From a checkpoint of a small mixture-of-experts model trained on Wikipedia.
Size: 11 layers, 47.2M parameters.
Experts: 64 experts in each of 11 layers, 32 SwiGLU neurons an expert, 8 picks a token, a softmax router, a shared expert of 64 neurons.
Training: 326M tokens, 2485 steps.
Below are experts of layer 5 (counted from 0) of a mixture-of-experts language model. Rows are named router (the router's row for the expert), down (a neuron's output weights, with its number) and show model dimensions 288-335. Each number is 500 + 40 x the weight over its row's rms, rounded and kept within 0 to 999. Numbers have three digits each.
After each expert's rows: "raises" lists some tokens whose logits its average output raises strongly, later layers aside. This comes from a sample of Wikipedia text that the model never trained on.

# expert 47
router:443494492525466600504443491420444540473466463480451506558460524465435531528425451507544523468423468498552538542468407485536479551524526448529460
down0:434511482527537480503533504519552471528444587545443542538512518441559526573457506503443505530488528575450527528527528500523497518552534493477446
down1:451537534507499499446615477505442446518481523542502580455523542527566488438514536467451521548536495477502479527427458512536534509438511547496445
down2:511555524502434536422477490522405538486513471510559504500443474538544441455516439510554522471536495505541525560479493476420473452553477514519489
down3:548455479408529475481484582543527501527491459507576531496505550475456489465456511523556504600494472565439548519580528479589428498541512512491482
down4:479439514487554436488477590490473551475528528443529539455429549505456519427474473438490553460503524506543487512415541599573449509521559528467530
down5:541510533468485423466490474538480539532506514447471574534528506572491489487441524502635452508500451492466421436487470567538499472465523488538489
down6:516479476424468532460533497572473460555554440512477515489539529501520499463521474474526491539556510475441527481529478492485476523530512591479489
down7:535477453421560564456528484562530518511415562544463585465560537549566467495430516507499540486512491491503513540516491442593525529463428532451480
raises: "ie", "ies", "ious", "ii", "ika", "ias"

# expert 6
router:557451537493435544497494446477454476543518476483497496551491502514486526426462500496587446443518492458480447556449457476526411546508478520507418
down0:488489522496513513401452422581512417515535514493512433508490470516396533530493492450496528511579457557472494510501450467571506517545485569487439
down1:549517533553499414533472514458446448559483488478531509493519516485454464458497460507501580491502463490538499526464562422553556503572472522515534
down2:494503446525446520516620544489448458465533469494479529477492507492501514461464484472433461444510488490536478574425447500542539551431454529509521
down3:436463427530446552533430479557480552480474422519497531547476514508546416495566458502471550550471495486444487575501537491519506513536527571512540
down4:521480485553520467509498565488447486557433477423468452490497545463550533461532479516460526557501471595461439544464511532529521559569563487506463
down5:443434549515561512492547433502513529513551565502449464510534545511577394419516570453459582501520502521505410483548452446533497421540486528516421
down6:439502488488517522492553460482546553578469505519527472483562452536455465448463451433445569490546482560465627516518505524518456552520465461493517
down7:507492545508541483531468475514529550482489552426484470535501519483546495461535550450475434515433531486531497583494525506529518454490560531407572
raises: "2", "5", "1", "3", "9", "0"

# expert 60
router:487478515475513495534522532516451545478454445442546487483535510546457573397458502570501512513502524517518479507478471487473446474542532437559459
down0:494455545475578500467515520484475486535534496499506483573445431481453513505536519532467462502528515474570474546499464489442580446446574537462492
down1:486490505485504478491576468496482477506482488460515485545479484446453532491512517475482378521535475471491496524467524456454465440486491483539597
down2:596583474566504519541457559445437528514472455540471539442458500508463483503428508485513508488482482485533456465521447592480495439482600433498528
down3:464515523545499535582485533515495461475549582502435503424496483522520513446532557478480518525449560470497568544475451515545506524525454502510439
down4:508508536420455476466532550493468580486513533549496551544523569508510509513530380533495557463531475512506468484440518535479556495467485468565459
down5:465484524433438526498529508521494563499498506551496488454513476491464491444570503430491520527527491532556520511516490511582519493458556502488490
down6:521479525541498482516459481469531499473516456505481509453494493516573498531477441513446488544485486415448502504493512500510464566508509457486474
down7:452455537534540484488537470525578490541503500486490525484520529506467436482609486531523534503496494538476496531519578497490492475524468488487527
raises: "ear", "qu", "hn", "ut"

# expert 31
router:496457472547524514521517505542483525508423464513550492570471543531476571467528504577514468471478476442503426574444463527498455477526578467550482
down0:458467564474480477507403526415487495503498510427546476526452460504492542550526483479490544473526465457493457524477527507436421531520471558531503
down1:523470486448503515509430537518498543489472536524483426516473467496481518499428453506464479473532519564460479507577466463568502555490466508509504
down2:465473451486470561525436544619536470487492497519510428477492533517524488566509515562455460529529580485435499485534532467520461433520491487569507
down3:579474488508501529485449444469519494504510467533564468515448479428482547447436481553500483422479531548460478508469530550483501506579528478487466
down4:449488504480484524572512453511606525576527547453506517458450461539560457531539493482539542571497435544409500532438465495467465510494472536447458
down5:517530518505501489439538469520419446486489445482483459370506483443505494460535518481516507550507444451502507490493496477537456503454504486457492
down6:483479469444489512480515453483513497518517451490515457502424561539463479454477508452542446526454541460483498559552552492484491471528460498480524
down7:541435503462444467486545519467477549530525417453517578502504538471478416521480451514514549513475509470557470455455456473523449445602469466480489
raises: "ih", "is", "ib"

# expert 62
router:452497536528515528513478473471449491482452525479535462536477494544415592421477438507467461473440525486518417543419500567467488511549502446520515
down0:487541463446543467489497493515500571496503496560460478472505397486525414475505500458514433562498547446440500565484438498530462513476442466454550
down1:511486510529472478505498566585491507428568517494455524507495576463494576523486468481499493464536489540484562460494531513418518521475516468477452
down2:510510498482537571600524509521509467530435522525483508461607534505530477418460478541544474478512459535591423554471519524500535454519410498518534
down3:522488485535486505493484534442445529483442512464480487542487464495444401520512491541466496440531515558546480423484525495570470539464570416562558
down4:471507556527536418486439475458500485443463525488534497480499521501525492494480503537495558523527487493576553530514404491492519545539465493423515
down5:471574488487615518518505438447521496452499502507538545514566537456489536576547461477440521479522480523502554527508522522497524482593434521481499
down6:569558509464474572516514526584508526583492442482573534449532469440535603481470493535476507438498460482480463582555495556536392447399503519500453
down7:464444486536486511517510485507532572465524469507488497547461511450533525516548441516521477503524456486527530486518498476493479523534497470448493
raises: "0", " ", " with"

# expert 17
router:531435486554529485512525419451513499555483477479571508518448465479485499443507454498571478478420464512543496547488532500545495494494560514548471
down0:493482506462444518515512505501564565579518512482521479447491503462486526497398535491456482474435492449480441472546487491450494500524470523568498
down1:492561562557485500494498493452592537545479474476500530544425546527440498487446508475435524509521519498493543491486429518466448412481532505521461
down2:486473572463465504472556492530493410503537458505520414521452443494463498518470445514519474509495522507493434513524515561506463507548527565542449
down3:510484484480480510521487504483473495520587498496514561520461577439542499539529526475468516484503548553512491445443447467495495496535501515457456
down4:499499490414501550500450440519545489527426475454484522438574535550504444509487525511472429557549530479471494498538489471497514459503504480528541
down5:517554538480554481531516461582459490569531488493433505497584524527485492484499471486469518506497485514479434431458528541519503547488452556508439
down6:485594454516484488471503489450537522449499504548515492531460504490458479534491434541510532474484475518562573585514459532559449471559541449528533
down7:479516464511470527526511500546497492520531464528492532492473519522595436498524508497464483517537548493504502484481490449461518470563435474457487
raises: "la", "all", "the", "ren", "l", "i"

# expert 3
router:517513494548483560462526482451420523513426463477444439560461534531447554518476416528475449475504442472530448487455468561513435472562495472538504
down0:468471586495510470450503492574542460536484487455555483482513436542470532542483490468461496552565511460443487483501456457588490498553501493506495
down1:543463526578483507491518487506574497525458474507421396494582493529512542575502495504535545443461505467530572455504426514606498479443523475458527
down2:460443533502472451487457508527520492448514529510451510467567515507488485494552461420415547536457466506502504572555472451553452516518522531521428
down3:542426457526486475507483540508498582505507445486493440540488518491522587468500505544461539545489462474505510489531498397477586440493508467504524
down4:540559558474447426543472555437526441507526446444477530519402422495477537453534473516485472531488520494529458500478484571520575446624505453472488
down5:520544463482507496579514480494521472569504467525547464536439486539524476478502475517430538485558475497457549489527446524474539441508469506545616
down6:519508507527463527521454590462534476516496453454450503469457470479500529542535537381521477485484453545486539516451486471495514505464503548460496
down7:502481535525453512469465568551498459542566464506471544520473470477436536558454528507552480483518508494477578508575509526470503506531444531481579
raises: "S", " J", " S", "M", "K"

# expert 48
router:490555521479467569516458452547425489583426517500455526504510476477412490498492499531499508440435516497526508569484420482476443458523546435518482
down0:486505499490510538443460501545488502450547395516573590544496498470473496499515538483562534485408483553482519505460451489485533515520434447506496
down1:517541581509501463482487483506429491393458474484500485500509476538479558465483522502579452463533528462448493584524451522506531485448481501507411
down2:482500541481456463525494524494505540492454461478533447468450507496550416466564568497471405508497508557458506527511493521533499564553466475468486
down3:476473497499521418504515477483575553504481459496453636496483473408401517483539453501493458498571635494447458520493511486470462503476589503445511
down4:496535569513462466486553488564559441507513517498509501456475489441486450527509533487449534553540462474495475446462532510458489496477412469489522
down5:466453547578465437491534439475550493498444473490591563461500472530492430432533558464514502525489531497531500486561513465447539457473460553481518
down6:512503466466443484476547531514435452434528532515507444518408533484501473533483497483506506534537493513494525491447506564520510445462464497486576
down7:459479447449550403501544543463538490479540487535434564512487512487528442474493525501501486512489514496477498575420577496539535542414580403519501
raises: " Preceded", " LINEAR", " Title"

# expert 0
router:516404530516529570537500482507506492583483433541570468525470458510498549530504445545552496405513538533491481531445476481496460457512540469560512
down0:483483464488493481480506453536527532547400522532531490492525554491528500494482512568527568489478531487432470476523452542521446493426454512480513
down1:495515490552451480432560524497569537520465426452483524531508520524497492474467464524492488513427564503495535521506469427576484500468527491484515
down2:369482478520476497536591574524435548516484633437479470512586534484432441470502469528451510501485480440508555476489473458508537509549451500497480
down3:543518484532498486460448496496478557512496520497526455507484576551464518461497451561474459529414544469529504532536536472458558475514484468527415
down4:511510481557466499488501473496449452490508467549460537511514551503537582597454441421512510474476531467488501552499505510589434489490551388432403
down5:564462601488536451487542490520454541524434490482488521536485534484502473429470503485456503553475511508481457578559575509480513499489542477506526
down6:534576482477479450497506406526476458545426529510544560528435538476486479469620557538543446509504501461494513476525520386540459455453549481466538
down7:504511534417555548432541507449464554508451505563507530487543504466552591452498466478487533556515571432494560468460461506522511508514624449494500
raises: "-", "\n", "In", "E", "When", "\""

# expert 59
router:527518517559471492484462448438522508536497479489465434527491491484407493502416433500534450470513484493527495543477544523562459477524529543500469
down0:502496561392507465444416464416476436534541465546485503445546489520441566530536520439460479549531535471482456568532473578490523513465574567510477
down1:536501530460506470433549515528421485585441532471517493489542537549466496534461498480592465502478540523510378428454519478523561492510472574480525
down2:477469506450594563486472507517535556481538518482503563555538485456492431560514469461527480512519555443499502481544508500508505530436484448501513
down3:468534481490498392498502482485510450536520466500474454525533517519533539500504506480563498504532530557461491519500514482478476464428500526499483
down4:475493536509527498481603503551461477601478492524524535549515464533518464515499512514523529479549477442475397496497513551468461441542482444511492
down5:489517441499530531505465590545460485480446538499502419469475531473450488501498460503459520526531431516526520474544549530542533491568493487472535
down6:483515465549469522476433463599577516515511509457439460502575505460516453565497446525517450534442514519461526486556515496516558486524431545513511
down7:465542451559440523473532507483504557454535574531475535570441517500481493559443491485502496473493522530551497503505472409482440536492578486436500
raises: " and", " at", ";", " in", " for", " with"

# expert 44
router:488475560524499542533513480445528528541525473436470418461523476479455541461520436524554462428488480497536462558455454545542499510577504482508459
down0:486508529487486517543421521555482541498471578472499530457461465531546506500573516481503527534486466525476536508449557465441538452484503504532541
down1:508547519531534571527547524500457488486530550585484514545574524504532538496420505457575490439503483506453551438551501548476501532510496427539510
down2:535474445503530462505444475524422431537446521484480480462520508443438523481456526493536536526556539418476547547515426478466494490481528470460522
down3:538479516449573441524593490561522523510437559446421482494495540491527460554565473510479569489543493500585443397534471491555412570471441453481527
down4:512440484511496496517530443474569569464566455498505437469532593453478484530491460490476516584529519516407506494539516443555507434486426529518571
down5:595491430528421517465432532542509471543539490530483458503506447518501487540460551530495516567507473499452535471446490517555511521476495497448525
down6:541456549467465504513473514519391445467565473522491376494506552563430467444514508529503443452478518527499583589495561492547513420488517551465532
down7:488464457497488461511531541490507466498551473517502436510513560485483588517540480547486518463451514566463463455509496514495494501517505528411518
raises: ".", "-", ",", " (", "'", " at"

# expert 27
router:487538512522475561559439495504480452512499433548527468544478471498429494489462465535556497495479456454507494546440474513579460504560576488541485
down0:499413570466506470509453454505578476548525523458492452456509486465441567432481509502526499502482456464470501503506476514560529565479476476533551
down1:516550503480469462501496618441508434487484523473521508549482533477539477416499504441495457514525497480466504477599497466568477524434500509558469
down2:420509544512498465483583527494530472474570466507454432532484490506465549457480533477487459580464441493463504511539457483536590490518474516473467
down3:446530617496499574507505546475492503452421410460488513480533486462572490437457479503469459463539471481496539462522442520493500501538510509550506
down4:527449525469473493478585480503559466532497523532489481473497526522469518534451494548525554440455534507549527553475499496495428510492513498584488
down5:474450493526508515514480507421498549526452520468531484487520477548587507431504501535535453441480493507516487493517515536525505499502515546486551
down6:432461459451465541463462495478462441493495499560546522460477491483504483520606495544485447494458450488468534502473501542474418451488604482488502
down7:546504477529595470505540496577548505502523505507502525510418500527490484537468561487413483618523536520538555582469510543542512449513514495483461
raises: "Note", "com", "1", "S", "the", "ren"

# expert 33
router:497434586535447473481522485473485527510427479533477452504482527538436523523424496547547455477505506460568439507517502491496427474519580439482456
down0:479490476508498558482556487562554527480514468534467521480514563519461482465477446537520436561474523452535529519526441384484436466522404526466476
down1:463524498498475543513549582468513484475470477490527495486490510430454492590470462541493495401504486464483431545520470490546462472521583505528502
down2:502507494398512446478487510474564484429554533466539515459504452431556464522550481456426460516505497555478417450504516435459501363474484517514445
down3:470475459509588410538542460515477448526449472448520536491496479492461582415543576487487439431498406480550537439523524508520527547510515536566479
down4:492451461484488521496510477437465544493543468525496497445536552489514434553471466491482485511467527434518515553513490449524345459524497495598437
down5:545444525486509463537561458526558453502411574565427519538550571511468453544453496496465444452502455509467500503498526551502488548431520540539491
down6:511501517388520506516532492455501528594486504580524428508455502591441470523501556481517476469519486443458538469557466483421512489408455457515471
down7:514462500492470524465526507496466505491474465569546526544535488488502491557463519495480423545490460487465498551513564539512478506535530527406470
raises: " be", " continue", " have", " become", " play", " take"

# expert 11
router:448471572482519558571529427492480500490514505466469451512514523482447507464422432502474500495427547477519477543403445535496490521605494420510528
down0:544503472477480493501515517497546500407472503527435543507540522548494567448497501558537498451531518527560453414472504527455456577449541480541459
down1:471483549531537502474536517514542475528521521480522535477462502485495401510523475460513492477551468471518502507576485479473473461516538490523526
down2:485538537475485457494504483451538528528485495522530496463496604460545505446429509480497511615493491572420492478561566502451513471512474446534537
down3:459522411495495532514504457433518498528525514483538568481515483529459510475526599470518479480481484444474527496508523463468561513500568426556458
down4:474587475506544509546498497562466459543542507478531547545531467509498443501505518544501558464488534536504440514510478527510545559516417564520450
down5:550452535511456462522499487506460539539502449520575474474465524462425537496562518480554588527486468527487513591476530460458494536470448470515514
down6:542479472497513506507458552508508514477490483532393538513530549520438506510549513555510538528515488549469465470458508467487515502485490471432504
down7:479462488549515489530462475518502471551548578456486488542562492509464482469470500487571568463477522465445539463509548585472507550530511427500499
raises: "})", "|---|---|", "     ", "   "

# expert 18
router:435479532520570576553498475450519547547492511532475505530516469524455557459522460513493456456489519485548437459466447548499428486509549445460472
down0:576522477507524467568505489583500451524423488496498479488549543470467395453500505528528456480558499461479511439472528479413495500566491523431507
down1:478509463523506455534462489560578490469535644500491497500529440513555503521468503489492513468509514507487525496500567490412535485553434472463529
down2:522522497588515525512516509469423562485504555518550445449536521545452446511483556506438533506546521434540477441513500467555473538455551543504392
down3:497410522472468404469506503462579526541514435536521510445448463552373573466521520431512536512538482494422443556492524530534491468490507484548477
down4:523499465491520489499434469546490491484543507495608426485467507455516519496479492482566407522563418485499486543448455516441496456465510521557445
down5:456555530559556557466445447471477524495527553548515541435545478555526637474465513524494504550472541422494495472560517450458530489437477482473484
down6:455488492501496467567458403539541493463482588571519472450520506529567529556450523572481472536508486546437550559496502513547542529500433546465489
down7:512556513534523410503477481459527509442574465501502512491527552563434398483455473460504481546526494471496430464491442529494450477462516483505533
raises: "en", ".", "er", "ar", " after", "on"

# expert 15
router:512529530538491464506462463521520514535483478557544459500467507544495456484478440546505552460424538440551434563484497515545433450536540486509460
down0:431490544428534468580534490519470454533476486479521514442484483511493477525475538503475449503534590489494521503475484471486488510449476453502538
down1:488466535489483557512579509506479534486499471469466548480469477576541481482416459500457557535518484577499517469502438537468536421496510558517534
down2:519550489490475519559505489429506482528495437517477528458443545428498569493566568472485458597520406488558555460558481542512506490552476437499504
down3:463443462526504467438441466528532494522506449501519459489524479488527442470491452469489558445498460512523497500505530464487554481542529556469488
down4:557447609524522505474496531519527537515452543465435493527488559452492471452503544493540518477497539514527527493494569466514466491499502513542487
down5:470533522481487473446507550508536455578541489451479545392474428552572489459460499444451529495461513470547452446500521508522577553509412460524520
down6:598516508484489489481537484501519451472500487476499504541548476500461450496520453515487524512510541466528446468494576522473445491513488483459494
down7:521467476524500553512553529580569553448539502496467543584593527459511476487494603525482465478486479509566472508468491424470500499488559507499455
raises: "|", "\n", "For", "|---|---|---|---|---|---|---|---", "|---|---|---|---", "There"

# expert 57
router:484446542487522557524462460432408488561494504554486509500529499516453518471480435552483543515457530462523538485453474512529435466577500455425475
down0:483550528535440470532465427539475517400574475402466535514512520515536532559474476519437468538494534508484467483462504503489498548486523575453502
down1:477439522554505521576479541514549510479543494464470441440552572497480525505528520468488538517518451458500460489439477453497520475466441460570442
down2:543477505428542445480518387402529506485478488493585567562558520542498479513539450371521482516453398578514496485559551526470476504485475471515518
down3:509523498476594491509505548512518525556439511481499570486518547470516412476506523478551530506478510499486520456523500593537496484470482503474549
down4:505534486472517519528501494497522432482522527449477533474502565524531415490527468543552499448515519518504484513489470492470539472475554529484418
down5:529466452432517570501446531508491473515516477486509536504482463508534483430557510447533460517546474526485497509568538479446544545526518458520478
down6:503580549484422502478480459530464509494487525464510508494427428514499532577527508462456438537373549459441484513531495493553564487554524518510473
down7:552508485489403518446500521514515461498507541533474490483443498459510476548502482525572477488529539539499422443430508467506537497453518528467529
raises: " ", ".", " that"

# expert 30
router:491503566510492465493475448419474535516457507452510526542444495538445545437434400556501540432512525464531500533458488475562490482500511455498509
down0:521533496480559493563449459545536510491488480456458445535628478537422466532500505490560452556493468551528459436516461576515488513524508540516481
down1:473522513504473474527555474478521445461506551572505462487480471508462490501536484447491527496550454545455511397509472591500431500508512556518536
down2:533501425522508476551478524481586448506490476540394512558495583477556477494560516493475471541462423526496466491528470515498427508485608471561443
down3:532464476465447490466528501519547553562549482463490510525487483421526509523536496499515465512501495543500517481471572518476475453495520548492583
down4:540468503491456491488494494456508503540477442510533498460498469549475520462524501532573435502469533441534546533409480497453504486454540548423556
down5:479498498505524442435456474471448577520438449507508514483496470519559463488571460501481547500509474492567508545478528462519503481469597483507514
down6:458417449553528457509469516477514465537491453526516468480496506407515486549511460545538533532465523514484462532511531456468511559550492535506543
down7:465582482460582495500510518475466432457461460536464436479510492484454494457445488493542459553565496518520445517524487569478490483475477470497414
raises: " |", " ", "\n", " –"

# expert 28
router:477482513600499477499518492497447544492447512485516515461513485509425569443401482550554461412490478463486439500487426521478442486495494446457432
down0:500477408554500503526499421474515461519469522467534481536536540505507515476450534597504512503540522430478525489515531511501411587531490516493464
down1:515504467539445483477509476548514486459498498489540592489522570557552503417533505494499537443495554457511472528544581623504527525468508554625526
down2:465435474518501496455494524471537469491535529518464504487563432475428448574484568522514518477457508444483502501518511568518468495498546534534450
down3:475510533520521429492461516538532481543514529533479532579504504536520530549440495477465431460488513489480503583469524459477490510517561532534573
down4:530463435393541542530483517495522453478551472503457557488543586510502447500512490458508454519475488450454459527454510504555477501479447473537451
down5:555514494467481483481439475508405488536519541504521443461431436518588508510511469447438474462467546509494543546533516464496536504505532507471490
down6:510548549539452640499555509452443450456495457432452598517491494551511538476476506466499477553453565405485554546534486468595491496474532458558473
down7:570479517532589539530542494476509552557500559393550491533538530548551537539490502486525569422468496521445525548547461494503504567541452539503453
raises: " at", " |", " against"

# expert 38
router:493538499509477446520455484476431524478514505452487511525429449474478518449463463479548461497454511412485477551450461485485445462520487460443510
down0:502419492504474447487484399527490508483474509584537481448503521499577447533440515458558521507590549566513511505483526452466507494524388494578493
down1:569532406522485521543538485515498513487484474524518528527546544476516479463518510472497543530423533525495566501514484385543411464436417464463480
down2:548503529541534501481498477484518554572522450593526522521531526531405468524556502431492474546443538458562468490497535405579527546513450487451488
down3:473464441538601498469460489573463557496532515475563570487478486536460459523522520500445569484504504543449511515511510472527473498466510477510502
down4:487506538493508461578523518442545454483516576463464560551468516593478526507493463472544579426522505533481471522528516569416462507507468486541486
down5:465597543498491576524531505482429481538454491445537475501499578491560489533480561464541528456512471477503553494533478502534567505546524496514491
down6:480540463506471496495533448445537480533544466447560472498536537470446488545429486569545547515435395501559462529575522506521497544563450483521497
down7:498494537432534509481531483469548550529562500461576525488528535541493481524476497530487459489447517500526483574500523465433567434537503432450533
raises: " However", " This", " Although", " As", " While", " Since"

# expert 35
router:477461558503535540518486452506522544489440555516524444569488537484465482531458433503491491439496535478502458551470528481555484505525590449524542
down0:497521525509468449466545527458525515515540510498529517482453433529421595432531531426526516440484488469507461490520429538554437496444500486481548
down1:434545447501490532499498519546529551556471515457582524491507469495455447527498517443483606519454560510459570486512588516483509520489462519560474
down2:416509514469481491545489470498519409440496560434454472502464604501536494540524479470555543452475499501480489520444534520466524547475541523472536
down3:514577462517527513490454491514512551507457519486423545467457451530494509483516476536432523606461478485469588503514471501448478510417536504494440
down4:439526515497499532452450468537483527549524506508493508490514510485477574409504521415604529486495512517514536546496552525535467477465487509448452
down5:554492469512527522492383474475493522535527546477405501543476542480589553460525532498474526458444496500575462519496450448536529496497490457494469
down6:517462529559481475517509505480436470520487519489517452531473497443506502536482476508504471525473514471542484474455523614510506530560499485500555
down7:527538448619568480549427450504509458441507546524575462444496575528509557487505523543523477447546508566511489472445512530488467474548480536455504
raises: " a", " an", " the", " one"

# expert 23
router:501498505534462483474516426464473487554453512451493458486503484504482518475448534545490478459532497504523526559508429595524430458576571508559445
down0:409478530498491542430544457481425574495566533495464489482515558507532504544515512485488557485512492492598471535544490468504527462507453499481466
down1:437529481498443475428534492584467438558532531518575507516477530461508432533568469480474480503520470474505509485524528508537439508406574532502520
down2:513450479447524575502528491468511501461493456486542475419451541468551542451579426554536518416499464478451528567443519527472527470485534509615536
down3:444502486529461491528466482564578489520511477524508493431517474470536395517448473486447507562464511472445508434523385546445443563527457499480441
down4:500488550550510490460517515521480486538490509485502480421485528498498531442507505528560533456580527440524442476446500603518514552468482547465565
down5:544519527527474540463379551473477519517533498494528430504505471578476527527531519484543430442461372489481441457547568510467595419446441492540517
down6:473508479470527466438473464495510479517447500500568481516522514564478508434464434562542517531505440496471465487460490493485494487478535544535500
down7:454484568532491487501508470509485523509464511496514549579561472491491427582437476521462472488414536475434547466549472427479452499575529502488472
raises: "s", ".", ":", " (", "9", ";"

# expert 9
router:511455510554491518480563426469468498554515435474472459467465482504491578433493471578553483485442531498484500539475516602504417471499562473531427
down0:513496522561549478470538467509527492507461506513500484508557545515488519507466571519503533426579475575567524544500523422549504477555478489460485
down1:573539481577480551549507529518472474476476533520527509525532497486456488499502576428513460503499528497497554453457491574522499517501587452540499
down2:558503548493560499474558554566469588500506491513478504510514581515439412523497502501552535472499469449441465440470546511486523526524474507467487
down3:444420491474520500459424462505472502426389502457513484536437583470477523496481438543519592458533505525493509527518493474510452553504527587519511
down4:517540564460457455518485499545486476476551502462447517454503438520477438474536506517545516494472443471567452535448445479452536523543528477470498
down5:519502471518517475506515505502515491513458505521596528533552567511433463530447527484466493494396504516546449475538451415498442433568482485499508
down6:538413476488535539545501460535577520593509485520515525539524525575553484463484481493525489558505499494533492537429513426518525549397520534484436
down7:497476531476517512464504444471484520456472544562541485465508464467479467553558485521510415475476511555513535469521459512510374497501525468540512
raises: "enn", "ze", "ii", "erm", "1", "2"

# expert 4
router:542535498535503524535484475486517562558485462528480485588492490502431540425516485528510482470510489515558437536435452574522426441587529446511521
down0:506478549432522564522514509479545449474511473502502474481409444513576501470496603510503528449491419445429510454525495543608505516500502549461438
down1:471471562432552520461563509469560542478551437473530539465564506506503454491510512483482508553509451460504536469453503528421494464450515461428553
down2:624499524529479423591542469535514566467512506408496526487586507473457476529473482543486508523496480444467480534488561485505507445453532582480499
down3:508464506513525517553493507480410475442476545449501488512495500528503542526537487531438508525536460457477489529524524525517530534472516493507561
down4:524559506460503506484459516519585520514457570473525495437562500513508544453518482511565538467515475444472496490512578505452500464519478385535482
down5:460493584503552472503532565543566508503523484462489515543519485523490505503458487456417533487523499474494513548440593457545611534520476545425510
down6:496504497504530491450480489473521537533471528545501537497557507485498547521501544504464577517436503541490560472529462542497536520487451507520455
down7:549440553532529545568467559442505545510495475471469499461519541517447497536596550431489492566494486517558420528490476479461512554519553549595530
raises: "erm", "ij", "inc"

# expert 58
router:474483573493465527485509476475451535490496462494528467498504540536446497495444471550496496428461558505585470544464463569476505471519584502476502
down0:473501497418526561523545479571551472470482530503509535547483559485514493469519480467440510488527436536553506558536489477453489515532447470490510
down1:483483550491562474527511590502455472534505497490525549576387508531518572572536466459490539418524581555516494500434531458514538513572583550510493
down2:520555542459489455522490537546508479501454503536523518519483524486520559492500581544439465494453537479441508513502532518494506438496416510448489
down3:517500559547534460413447460432507523495530536518472506494509483473424495532451596552498522489490527461539569474529486474459535559464482464512434
down4:570533413442582495498431497476462453525581498527541544494597477410465482565496506512533488455538466466515498445516472518497527506617456435597511
down5:520506551492577505519468507487506564470491508454508501439523518567495426472572413438522503466436441513448513451464542490413524455478518560557512
down6:469448444450496558555541517521543460548504456505554549457476589495458483542448430479544543470533504590460555534489486546525531453548504510513509
down7:515501463507494462463560505524558443537489523520501496457475554516496515447539492504477492519549468525509566482583464476523480486564512438498524
raises: " of", "\n", " and"